Weights of a small mixture-of-experts language model, trained from scratch on English Wikipedia.
Size: width 128, 6.12M parameters.
Below are experts of layer 6 (counted from 0) of a mixture-of-experts language model. Rows are named router (the router's row for the expert), gate (a neuron's input weights, with its number), up (a neuron's input weights, with its number), down (a neuron's output weights, with its number) and show model dimensions 0-127. Each number is 128 + 24 x the weight over its row's rms, rounded and kept within 0 to 255. Numbers have three digits each.
After each expert's rows: a language model's description of what the expert responds to; "comes before" lists some tokens at least twice as common just after its tokens as in all text. This comes from a sample of Wikipedia text that the model never trained on. Tokens count by the router's weight.

# expert 19
router:077147113137110129126157134107157118121103152149116130132113124117097134146145112083150119168091136129108130090103151128167157131109121105114111142121106105091113131105131155115159157150096137084129154113078117136125119099158115169217151160110130111111139053155135110142158133169145125132159106119119117107107129137123108094153120120121118106160184123108105115121123141150088123128148
gate0:135138105126114103131159171119102126126166171128083167140111149109080142127134107101087128154157129127165104107112116135158113121142136133139128098098114136148142142172125119119133129111119129145149152104113106160132110127113122140137159131097087080086122171118140155105124152110159135162177205142135088162086152090113136140135135151134143115178124113127111113149131091110159152168130
up0:156110113106141131113158122092116179094082122157135165128074149165135105154163093111112118120155133100144140123076128155153119145092166154091122158107104106159111126100173059100139137108129109136135126099124177135142129132143132142128132137130091149139211173135147137123134100115138150108134149126124120139133145102107129125109140110163137146145103130147128138145128111117156160107160
down0:081138127139088139175100094109117111162135134103138117138112131107142106098099154141140115102101182111107090150129108104170117109159111184151109098104138107120087125141120121132119187141171144148133142131089100110127110113148119122129086076140131126106062124115135098110111121170156112102132137124106129084101153139101103127122143084103118106117117148133122119118110145100106134156093
gate1:139146131105111151156129178171148158130131101125134146127155133148161107126122151144111155106101154116137150117144110131125077147105138148132093159119109171111131174118126177134080104151085167123121110148091125145156145127150147163143119171107164138094091098111127108153155127121128097158157158075153111097148144152113122145086113151106153146116095125108088090136138129126115124105090
up1:137153127133137140076114131121166133096176158157149128115169153114122152104102165160139152157151108111138105128122146119114080124111137131099087187155121151151158117173126122081136114165093127158077129160095116099127100108123132108144133083117147096119139131134130162116128105098141145118097092133116143128174162105125163126113110101098145115095137149130112109137170172116146112107132
down1:105124099122129087189153099130111139144113103166096080154114111151146147115121142081096143129122105149144139102145129150116182105141152132144147089126136173077145153092125091154101147148109130133106119086119118169127132122134118104166116132133152066113154120112128130129111136128177135111115137177119124059115120116095101131135108142152127109144125137108151105123132189120135134115138
gate2:140145087085129149157129082084173140092117120142141104190170137135152107096135120152123094147133106134140150129119147140127128126111083109157134110119102180101124161165105113095104122132138144117152155098102116147131129142099106196118138164118084134113089124141130130109122095123154118116093107155108108156164151091155130136141094146174120135116110094131126102147133122098134100155127
up2:117136127092102070145125144142122139126099132115107178148082116192116157076143134138140141130152149114131155124113111117107137138146118154137160120131119163167122156113127116152166137130099121104131118161088104130149137202120118153141127115141129110134163157115150147126132116153115141102110125166106127151107099081105100148133177175132106134177116145120159115091111154117165161143158
down2:129098103154137184108140141156138078118127136142118131112176133050207108135120131132114133176130098103086069145141123145106114130101170093134108140100133133101138084135119144133115106128101089148112130142154168113106100086118119127158119130112107103118133112137116125106112171136107158132085128106103128098136105136172160142146121108116127119100131128116119127125132120126078125136148
Table cell pipes, heading equals signs, colons, semicolons, list dashes, and the in tables, infoboxes and section headings.
comes before: "\n", " ", " 0", " 1", " 3", " 4"

# expert 21
router:127151146117122179114129113154161137178121136135122096171180147100144152172125129201143154129117136120094148142139141153164092106123107110124110124127132136106090141098141125148078108108150167146127144117098107096133110153153101120117094153121132131132097153155136122117094145106118124128147195122108130079113105134174093142146135113138158120126158106102097119146114103111166154108157
gate0:100174144143146122167134106132112115125166151162129135155132099126107132130146106108100121169103098160074105126118117100132059105151135129146147131130169152107151139096141121167163126142116123105136149094153126152118155124144166088182114092146135107115145193139148151107144145077134130098100162108138098170167137104147114128136142151121136126136126110186103116123113120141145137126144
up0:129108187122111116113103112149156132139106113155109144083146104151097169120113154089169121160142157133127103132144149081110146149084143140155146127113149131164132160108113136112137062142116139141114164112088146153119146103137133113152097127091119090099094151137125115143136134116094155111136120126101129141158126123104171166165137099079102131112083134083113154146139115141108147131084
down0:115083159097130132156136116162138163136144108156075058142119120125149094166117130106099164117125139092146123105123094126099155148146142098133143103117140138114104128104153127145152106146047127151141129124129106126145112149125125143143167067088173144128149110086127141106106118127131162126122120136149159112126096169103114128120153131157137132130099084124128136146186135118169127134146
gate1:142124117158065155135147163119132162111145135118121107099143146159165100176170124175111120114105123146113151170125103169121120161077138102125121132101087179157130137138130161111128076118125169121168132136114104114159078147166161117133149110129149142147124105117154135199161138125113117132145109133115127111106105078135131125160101123139120101125159137156130152139131142152141133109119
up1:104142126130109088156123151164129090135137119102081109135129140134131109165100127102140141059127180130100159107134143102102121152108143129128126112140157137143092145147142127136143073134141112137087146133079125123131108122131179109147132127068116065131140134108139149138147118133150138132084155173159162126126118145161097180118124123139114131132102151162097172153109121113145149104100
down1:136100096088164132111121114144134149127117125108124145124119105137111098100104098139148139120165142130123075138120125087122148123152126123163134164142115085118160058140134144101109203127133095129126150139174119105066121144120118122088104136123121122167137182108127134137107135107147085076131111129139098117144111142100097153135086106131159108175131160129116111102124147111132112156151
gate2:153124122108101174143120137141120136150062128104152100170123120164148105167105099146143168107151126125114186137121102136148121135149167177125136110134103127086151153140131101102125125133126147119115140136176162146128117121166143143162146131111177137153125162156087150131135135136142135104138153059126137128124112096161157148145157101169152182114122109107155103118120109146099135142112
up2:116139114095111151073101153144131126139124145152095132152130161164130146167092140128120136163068181127139156132142144157141129149122179104139115155125165164144177159164145149107132095149121109101098145114147130125123128127165147135085129129165092105127189109109139135115172116150098144146121110126114122144129143162135138170126092123141098108103085166118120121100093126109162135122129
down2:126140111122068139189113101124137131106130113152110095134148157138113149142099099119172131103138130148096179147109138137158077094155108116081133137119122134079135134103143149145174160142096147116152124159148132130163135126150106094112133166128131154144120099122104149195100098124136110152136155140149133130082131083109137164115166124111124174142140083122112153155131118123126109146127
Linking verbs was, is, were, had, been after subjects like population or it, plus digits and month names in data.
comes before: " a", " the", " in", " to", " been", ":"

# expert 7
router:132111130153094153094097109143111133120150093152160137164160136117138126120128141118126111118125129103110136124163156108110155139152083118118133085110156102159160145134153134094126109134162116130099128128130087119057137164140140157149113151114114128139152182166129134134100090167122114167081105167169159117084135117149161131153102143128106132160099087143125150118117151113151184114130
gate0:168123151105120154122097084076164122137111167115142138151115106186109153150104102130118134111083137121122131125115146105149125135137114090109167173137094109130123122109109107133114119094110113112091166127137102166084075087138100160109149128122098102145126134123165079130148131106126137151072164116113152126135127124150125135134170158154140138154137148081135161170146101150110123129133
up0:124110142133107104123148144134159116115125165149165090136165103109131132157104158117120138100162129142095131152092132112135129153181101136147144148133122093097168148142124143126111124095136099089134123106165102127080151141118103155168150164093122091097111163137165102116113153156132138164130192106152145130112134106092127101136120174137132124180161159094155103123134125105157116153150
down0:119118139121115163124141089149140144107102119144135136081087121126125095169106076130142107112146105159140127119139106152157103163103138108131107128128097096111129138077111082153148146119156117150141115118136132152139118118104113074059158099132133088138147109138103130131166106137166084133109122160133118161127113136148113189119118118135170097100120141125142101159131173076107125129102
gate1:113141143152134139087141137183102085133153137119130130111109124087144156108146119084127146152128108150131127166146103126148151134122139122140124124084132143127162111117092127114160121113174162135132122160115176114125111112176127140081101131130151097118151128116129106144157152068119178104088137150121101137104155137133094095099120153120163168100102143087154133148147165075144100117107
up1:100137137170128157108159124083147124116115135113123159132117157122137115109122137120124134138087120105150128149139125103127119071190157134127130107148063122156154124140136151156117116144134100148130132157096143142099140148121136103112107125143172103105167144093112140131119093108101190086119166136136129115121163138166088098112204103108157103159133086136135123136165108126138151121111
down1:150111127149120174112110141142129155155149123103118140158149119086153127132147150108126173091115147123149119140107109102083111127090155089094124165133135108109114157153132139125188138167133103122192128120108108142100113156155149144119136141116112103128130114054093096139106136113160085114140174096109139120165168146161098110107155127134125136131134114132152130142110092128144108157171
gate2:094128138116078090068118124145110121129089153127130138159129107112150128107142100114140092141158107145084133121167121084140168138170142128159117145107110097081169103120133143127118109125136138122108133098102146136136152186150115108090142111135083102156133169128141100174078135146139122169112136108109139109154098137105171129160117151116152109135119110114114123149144104173121099156138
up2:100098176161082137114124082156166114073131143129142116137102137181123109115123136089140142169121109140086120129077120123141127120100131129111122112127121106158137148148130202154151124143124080134105159154118130169151141106142133119124112123108147132115109116107119138094097124128132135121100136109143122114113106149104154157135147091120111141170144133112135159079089151049149118127140
down2:125134129136157091156142135093142129126118117116139116115125151170121105148118120181132136125083139104206134153133098135120114117127146138156116115131178142170137146099130121132112169147104170159109126079137136164084154128113161119146142204117152136126138094124083140108142139113164153139134123157104118109127168111151104155083148156147113114110133140117130125125083147104156154108160
Space tokens and byte pieces in non-Latin script (Hangul, Arabic, Cyrillic, Japanese), usually after a colon, as in Hangul: 김.
comes before: " |", ",", "s", "i", "ed", "ing"

# expert 23
router:126100131121130174152158126124130111090128148119135147161106106108120140114137125155138085149108160136134139147091178142134165133136136096131135135125132119107130155112105144117121147161113138096154132079151140132112122160114135102116062145115147159105117154120144151096159141122150115117143112167106162100210140119117137128143109114104171061116144141153092123071145097098148125146162
gate0:130145150161134077179124151121151139142160133157158116150112148115125130074161123168157109151137142143108116160081120110138154142121104082115092145101142146088153147115120151106107144139082139162164137145105133132180128129098119147062098105087161133125088108159092128126107120135116107162117104148114106130143098126114126109150142115097156126071112134139133144138156111131154110155120
up0:137125150171131122113161146188177103128122164097136204174112136118140150138110138066143140137134107136104100162113116135118143100091088173137115153156145113173171126147113134139153131114131147115129114144107138145137150096129136115105104124112133094107138117183099136163085147117129099099105142148129137155123135128155122139119128108150165133141195129128082130144151151121123140124143
down0:106139110126124108136099137135133110127125127130157157127118113117127133138118171125120119180107127162113101066085098088144120122124150124117144120118189144142100105143140134158087198136119167151158170096124131128135115086139124151098082094103140152104104115112106121122128122179125127149131088096155153160093107142150111121126148138121143117150105136083158134130160125115076148109084
gate1:111139151111103124081117148103081165132156155109074117143106161153129099157111124112158133096131116098122137180116159107126132151116108088109138124165118189156130071132131129118103089120130148095092092145153088126138126105151143124155152147134108111108142128138178127080126176117123129142097156097087150126120129110125139144107101124140094117138129143119087111131097124140152172116135
up1:087143113079105139128135110088074113107121094121144106061106132151121147124107101079094113118168114100121134151138085153143119106178141107113172091150132128151125164156119099138098124114135158120151139136136144106104136140147180151138137157120144140152148109090135138096122128111108136126136131118139149142095113157101138123146111101127102155126137100076182157129094156158132130091144
down1:133145124118147155141129102118148145114113130128113110131147176099148099143159157159135152133147118150137126134109192123165162138104099153105126075140114120102128149102114155126171104126119127118112117112099109117126120156164109098115106161054156121147117152149142136167106169118119114132079149127142126125139130095143124164113143113135192079085131174152113102150159113108121144147091
gate2:127093136105108142149113085077118120167112158116118151147101136170156129095133153130126123124138136093107164131117137097058087093148158129112128120131102107153124118148154099119175096128142110078168141102105103138127095126117121122163143105169163084134138091152146096117136119112142086156146162129141140124115188136155121101151134134116111125107116102136131126155077116103140098130131
up2:134104126159129070101116163111084118143098121165121111163137110108107117136119144125131131184169121120127140143180123112167113122152155131119157147142120124148120142123126139156132165133103137147109114162159158102116091126137122109130139166128156170178089115088115123161147174128109110160110083120163097146129138088141070111119098148122113186140129117131108145140171152125135107137123
down2:145169132102077145141067135146177133167137120134100089136094110147132156108093119142139140126145146123126070061096092126116111098133112103151111101123135155107097077107126148111104160166113124094125142148120142160119120126152136130111118125158150132126142082106125117103120098136111123127141106154090155130114120133156131140156151127142117102149071141132161120164132124191117121100135
Final noun pieces such as ment, ction, ity, les, ant, ial completing words like artic-les, inf-ant-ry, and nouns film, season.
comes before: " of", ".", " and", " in", ",", " was"

# expert 9
router:141131138146157144123113067156116115130163171125109120130140143111111120097097149140126135109107128168120157125119162160149140149117135162106166098151111115126138140078138101164151063074091100146069141142109160149153163119118141151151104113121112139123179133120125154166121139147166120158140113120119135101112125151102146140135172156123119116118101158150115149111080128120133167124171
gate0:118133136151156126107129122150141106128147132151130121123107108100164125181132131105151126137112113110110136129082185159127113166118099135129120131175119116075190147119071096129139158098121120118152151116114136120160106146131169127064110134109150118133142136109100129172116151094116095147132098133149144102157139112075123117111154104184147116130091148113137167134127086162136113134153
up0:109160129145094137151170102116120143125068162150087133144110173145166121140133161120117092123134140130108137151108124090112149142109132145149166105146116117131159139112134131149115129138110126114168106074109147128117090131153116145121158132129137145113085120121122143180152168151124124117104115155071177111145109137132155083101078143108149149117124121160159124115149100091067135121093
down0:132128129142165144120147082126122137147142136148143151125115146153125107143111174122101140125124155101140129122123141133170141110119164088120157142182154090143142118115108135114088117142203130114122131166109154104155130132180153125110130109123102106122175161152107134137162132127125113113132125123130117197181141120140143123125086076140166121160159145068139157107105138093109147137149
gate1:099168113085141135146156153115143154122121151120095128144168110174138121110137096131143120148101129097151063136135132147124121103150141117124114128129128131107165108157131128125135103154117147100130125123104116131100145131138097166111133101111113141129184130109146126138138182139147151166122076103102103088140128180130091101105107164099085149099111118117122145112107082152147198124162
up1:146108117160156090118094108106111100107135129144137144089107131136141127126129148079101113159113125139107124080132126121129116150113098114120159105102127069109109087123119144151134104129136145106133185138143152081105105112104076111146140139154095086094113133133126102156096132141149132145098139120135133098181101111100139142093132134105150131169174152198147112100131095115148155127120
down1:120126136106078123143123084134133112132098119134116128150125113125145081092140123191103156146128159141124112142102141144095110120120169112090115140140152126102092139117163124144112123123121095115096105105122069168128101142129162136157166115140145175198107115116107126116144131143103101120138096092157170109089123136123084137078167137156134119103105147090120118109131144099092129136128
gate2:089116171134066095099116119127116147121158124175104135117133138136101077158120133126154131113130141119123142117124122109108133153164116167161103095145141131161111115115133141131165096122065129108081147103109131104132153108109103154180135102113132136155114137147128100138118148152133148143082106122102142110133090070112129145102144114138140109073129124134104144137084083136116104073120
up2:141100100152129116130116132098135143084077127112153149104173149120170122144128146137083099123134111145148132121157117108135148162149113154105116124145096076126119132131134156120178139134110134152141076126129125115101154114092112111138165183115176135117167166117175159134123147096107194120086121128126145110098134146074152129188130147126122129136135152143115133132123147102113154117145
down2:107155121108115098122122128119104094105183113123131143094099116110094135101143101140099090073128108135110130152111157156100097096137111145136140132109158177091117090125136157111081114120135133139156143179157122120138165139127150191122089130150153137106122175102105105119147117147169118163134168138102134164127131135159116095156111086129157106108148118136104125135092113151161124133114
Periods and word endings fused with periods such as s., es., )., and word-initial h, l, sh, cl after a capital.
comes before: "\n", " The", " In", " He", " It", " This"

# expert 14
router:119103157114087102165119107156156152126123132172127122130107112062124097142124162130096145113109152135105088111092112123137100118105093140088118175140128098133139141132120116141054169147139135136119078170139182139149139151157149156123126126122109116122116115152122104104148142101099141094158152146101169102151128188118139118115131109151164136122141118099135134091156148112141147134120
gate0:143119162163157117208075115127149142104129123110142165168118134135177149128173151132132135133118144119105100107117154145106146110122158105161142094124127128152116131098073136118126145114136123136139147139110167111151110171130086092139121089102142125125118177148115131118119156122083134104128136170105133154152113107130171087142155108109116111116103148129151118135158169111172165125103
up0:136145135089117065169128139157089113142173124153144096105123151146123107121126082094117146100103120195150119129097118139167112147127095109135117126121140155110126097109111180129155123101069127114114120152100123178148155091107129134111067123083100147114122136117121126125145155109149133122119158138150138118128135105080154119099121126112125165123150136109158156096153158107122115104105
down0:106168143127095103126139105077144148105124128117132141136142127154152153103116178141128139126096167152123131124130078098123150123117120158099126122125117074157153097129145119131125125128088155162146141062160126128129112121146110110102144097131137126120097101121101167081128114155140138127143099100155141152106147110129102107121139103138089060156109109115156198109129158176117112117108
gate1:122104142130128114157101125087184129130083141151111186130121124081109187129112132097144140137109143165109119111123156196164104107133149098118143149132169113111101123156144117128126156105124115173174134157146180132093095162125120148135153118096119130131149149131127152144161099107122086161108128132148166096140129137131098118120155128100151148143089154124111104122101118132157099119145
up1:119127136118114150162153095113110127131069140138121164126106105095121098143111083140128118132124145124114113108135105123171203147165132143074112136185153152150172149119154169144153131118132134160126133162088153130148125116121133160128118123119075135117130138161156134084150087115117118109143095083166155142100140112130107127104143146098129163120102110127119113163094132113164097117148
down1:128097132094123141107122121144144141123151145121112166136110138140124148126115128137121145117152120119108143146121129179075085113132111114126136134156116129151118171146147121091089151141183107113173119157182091096131074108201120123174125119109115142117108088135119133153092135121122152129107126146070093103153090157120130088147145137105112163174119153117130096109129103155124133150110
gate2:137155159112149130157124074063135141122198133095142130128127158145115050102095122148112159086129150143150134131168171110114119143159107158118129119137156132145156134113126161130101136140125116110105140124128131097132137112127164144133143139087154153129138076165115128130154147144142123068131122077130116156122142144133123134137138166071129154107138150138117137107121158110119085143126
up2:138128108125156077112149139140114138077103156131132148120178120144107129127145101131109104094100129065135129123102097087130135106083135109062087116142129133134119116090100153075143129131122158155135142166141126141089147135150144127099104163172144094155171127133157156092139142151151143174100113132135124113142093152108096111128131158119128165102116131136134125118100136136092118094152
down2:118106116114142128115116115128133121123102119119109133159172135146159134122087155085121135139145153122155128114131142116143116159149096132125127081083109123143122136138160109111114125128149167145133112160115106112142112100109133118142137056113084108124151120147166114183156118153125079088150123089071128092125093154146151077150118141155112106124152127133094132162167114102187142147097
Single digits in numbers, coordinates, years and tables, plus past-tense ed and ing endings, as in recorded, reserved.
comes before: " |", "5", "8", "7", "3", "6"

# expert 12
router:131147131115132129103100150090128123156143124166121135167141141153129135043110116138125131144141134090150123137139071127125123170186134129092130126189148114156141108112187110123171112115146169125133131131158149118097163083107124154139094115126135144115115187148157106139152093093114141158147135120146110133096110105125118117129128113098123152114126108149106108084150155105108121151111
gate0:108120099111116121121118163096149115128176140120114166165182102120143127182123129102129155124131112092111121105183127147128141146116125136096135096167147179116194153100159139150102109121109171147102100145133106102061100158133144102151167134135154132152110097126102120130159105152153120147168107131103081130142145120102130120122125131135119106128148163157095139121123097107121117115128
up0:103148176106142139127109108149120167111115116169169103121108129118117177119157143166150090130112146147137113131125093113142179125134131137116096148111098130140114091143097125176116118101168138139159094128089107176138144124107137150164108121127108135105092136088116089136122132133130126167165102156120126124110155118123133165123126072168141094156113143148075117138127158176100111110110
down0:114128131124100125141135159102134122145153144141132132155101158133079134144098141146131124127117114078187147136112153102119157074125143170101138113150124144138123180115089146185098153106124150134112115128132138139115120163117156102144129106136136194097177113102162143111124132142112097130132101154092149074137100093150132171153140116143134105086145124111125145119156147082146135109091
gate1:124076153112163129112116140118132149084155123139120134170135107131115120126106100079124124115112125142087142140128108124146137102137124158144118130118132139116131115130107157102108099127124195099152148115142134150103141106090167145094105111140136150068190110154088148177131162113119139162170117125126145141098117121162102125151072118104151131139093144163081116113143127130075136108147
up1:135137103147117109131129150143098102099104127088118098127141062091087104148150143137141098135143116140151132105140112153151139095116105144155161146079084120107094141135123140124130087135142126172123120142076100152171109138147128095130104095120164155129151146127136126110145131112126134148155137119156116136077135162137137109051123126135169115150169095184105155092113136136136138132130
down1:126139120157161148106122135161103147170164162121109140124088092100188128122138124112130123153120148134125116066133115161092162173137131128094139105162103125155196127127146155157131166120113091126127145145094154123085162115135134158122124166069076122114160115136151142137151119123145166127120163129128127118117111106168105146129110091144109117133135146130095146157110126164143136140147
gate2:097124100122131167125156127086115165151127096122167097168156102133096095135112110120142123133101156114152166113154118112109129157163155093086098102100078147149126129081138095160116105148105112132117137109138179105093112121156123135146149155092129135122099142129145150105163117183130096131151149127136151147113111125110154168116174158107161144127120152106105103093118156168137124143143
up2:151089124151141126130134114154129080117088131112148130127095162121142098168090134128107090140181122155138133152101134127150182143118123124149126119123147152083067139112121115162101146107138135148135086127128135115104151126140126122160154154116114155117122143103123078116107137163134156117138122144150144118179159139089096117164132174146165122151106084118121098128071121077149134105142
down2:092132077115120109113161152079102150088128097174151125133108116127093160087119119055124127098136156098157129133152082144121126129150103111095102107155143158140137109147152091096126108148081148106132150096097089153116116146129070137126117138117119156074138150134117128143160132169106115098129131115167168139104170139127126130116120111124131138112130134124113115150111162120094125119123
Line breaks in lists and tables and capital-letter initials starting names after a newline or pipe, like B, R, M, S.
comes before: "|", "-", "\n", "The", "==", "A"

# expert 17
router:135103097135159147123148131121167150120085130136117151145161120070097146179120123085116110082112177106083080137147164137134137123112102153144105171138126118100127139110142120140147111142109148060129106120136106134144110124121134087167113113086122117086180137118122110159137129131147132108138127078144094114110142141141149110131105147118136165121147124122125074127184143094126142123137
gate0:069159098108138141116147127088072119150086127109154108180129127117128112153144114146119117101168127103131157123120144119133171117133123129124096158154143105145113090141162146165134089102105137134127106096127140109117133137161112101106103095155153143126136146138163131100139191151074114110142130133157104141132107110137130143096124138111136150145141069068146137086117163143134131169141
up0:118098138160138123138096126108146083163109141146108107105114135141157111080169126093126130164120101138197140126118151126121119144126141145082128141126104119078103082132103168102150156141106147142123109108099173147139143109127144139102099124102140149112115157119092117121135138166120108132149105179166109114126152131142148087146123105100125139169148149081113119163125084117145108184125
down0:154125105098140136125156119159095161112145134142123157079150153159135151149070104174106128108132109105096152091193138148148163101101104121120162146126145099142127118110155090148111174115166134091124153142156136093117125112118109129134142099154129131106144108168101115128122087113141140112095122118137145141152091146066128157141111092136147131101105110108107130109097139135097169102125
gate1:128124069090133092141121122075134117076076142092090127130116152113108127112136121102114132135119112160154144124093148116093160120142131105117120097078087141123141087142114147153121114117158115126108119079147122189130104088138111161117094113142092159099126173115089130113143110103150157140165133136129157147123108173133089122132172086122131149131116130126114128123139114113123176131125
up1:148135138157126161098112132144118131122167090140129116123116143110129130068148100146102122131100147155123125117137118145161172149073156139166106150121122160157093133112110148131090139113135112114140125171151112173117139091139075133165109131144118085069176117153079118098131090150115133121114140140107076139139149164167124109099100096136136131123141080102135135123160123104106127136124
down1:134109097117117168118184114161128138146120121109141151141138166125119103107138124140118121143139122166145153139135203159115116062131094108090084095147128107092060125111140139163107100136090118124125155139095138088113105120138129152098094137122124151111154115115140140136145150106115128082116131111141109128109141114101137150171194129179168144144129134125130107112124125146126127101159
gate2:122119111138163114121116151109112143106159149128127147146133132105125113125145091133131178128132147110121158166083140140166124136135142118182157134114127121157113164137111116082149090095106110111069121135120084140132126137152157097096110160073092158132167135164141121135086091148110122138140100111147138140103127148106110116128061150127161139153126063126109162103133163136103114145137
up2:142145128116153144077109083126125119139155122145150114144107154103159173103128121088162101123103116144108141126160099127141126145108134149115156072067139201105153171130127112132140115121101126148125142168098176129103112128120117133175124119112104136132086091136102132148145123146135072118125121130169105131083148133083132143124117115149080150112118122141143175117135131093125117145111
down2:135116140171154103083167149140098128089139119130154133113150102115120048099097112148146134132102149123115128171110133154148142128132133119160135112166121097116119158168136132066176121116125095142123059128148118172142179100088151124107105156117112147146142146136120130137108131112105126139123100127134141131137092160134138106149129119105142146143153122126081158127129117182105111149094
Commas and the function words and, of, in, as, with, for, at that join phrases in running prose and lists.
comes before: " the", " a", " and", " he", " his", " which"

# expert 4
router:097161122146099087104117118124133144137167172115146109110117140093145156141135120115153085128082131123116144149157125091122154120110136122110106128161073081111124117137104103142139113139158118112126122089103148188108102142150144113105075157118191106132089136108140187098155129150156132105104135110104146142140105115131108124122115134145100123133121179167130179152135158144139130131154
gate0:152123131116128148116138093123162134141146152139141152148072119135121110136117151071154193163106099119142114143118130124127076094115143146123075153109134112145104154094121112113109136133164096115157107135107116125122150111119124130076125113151166101097121115159134116165119104090162119115076179120120145110095114145139139162125097094136120101091159132185153156118106154131127104139133
up0:133173092102146160164153100165120137114102120146135131159119149139075148105150152123157141093094104130132159131108119146164134131145125095109109086168122152082095140115166149123139112134128126140113146126152128168142157116150160128156139166123139120146130108137124144152126167105134151121103110175086122154163165127136104122102146130113167102086123111099117130160115083139102181140178
down0:174128155130127129136144167150163156102105148183081122138140160115116106126154116147134144140136118158141134163116126143114113143152136104132167129128122124119166123154135079074138137127160110135141115099148108145158121111167128121116121099086143129117104094139098148123219100133118178103140135123116110115120157160126130096132136141109088148101135124161087125087131124130156067141153
gate1:109185129144180155084094173106113150117117141111134118107093100114138097080082112131116145129115110126077132163131126081129153149145132109116085143155130157097153123161133146082098084126184174104102118132155140155127132157120112138114123121140142137099137108113131115132135132134101132112113159146127127146134102099120136107105170105136104119141094124141123181148155109156098126173136
up1:135133118112103088139131119157134126153123129099138117096133164113134126127167121123116149132105132125103138110131089163093186141122144158138119095175106083108119136143138129139122099108160100180119106140121081125143074136123099161112118142079150109140144177150096193172157112149126131102110115117090121164117082098118096138123117133110110118113111146166138139099126116107077132150113
down1:136102129145138166144143089165133102141151093132170107117101159144114145159159142167163125096127098155166145115089185117165083111109112123154119138121123155099125110122151109116177112152098130110130110130102150149137144113123134104153144102142113116105113130111076101141110123140140147165144100131127113114132183128123192106121123123124151064115158125130128085097108109122117097165124
gate2:122073138130127117162097121112119162142204149141117155120140118140131112110107117131104114119130107139125072121154118137121139119134118137175096102116181086130167101144133075112112128126140164154121124101099150075101116129114106102103118104119104124149143107148099123155111119125147109111121088146166154152174148135168125166141147153157104143105132138136187131147139113140104094139166
up2:140143139097083128119149088116090073091151089116133141127158118109096133169105129129126157123114140111149129091137122071120144148129150113143082129130122118123122107079087144145159125127173164134125110150112111113081106143101106066129099107125132149167117088121121143074126157151114110111149114125135115144143148165111080113102131109148139124137141127104114127131136164062139142105129
down2:160096110117134115116156136107148121132121085110152113131115103083105150144120139141101119155086123092131123152113134092107132129137123156129156098109076112135072100154150099123114104148141118174137120164122100119115168085143105148094173128151166106142143103158096123111142152146101145161131160110133136096089128111116133111143148134099124162131092144158131141146125080148079072157114
Middle or closing pieces of common English words like unrounded, framework, checkout, step, plus whole words him, new, them, film.
comes before: "s", ",", "ed", "ing", "ly", "."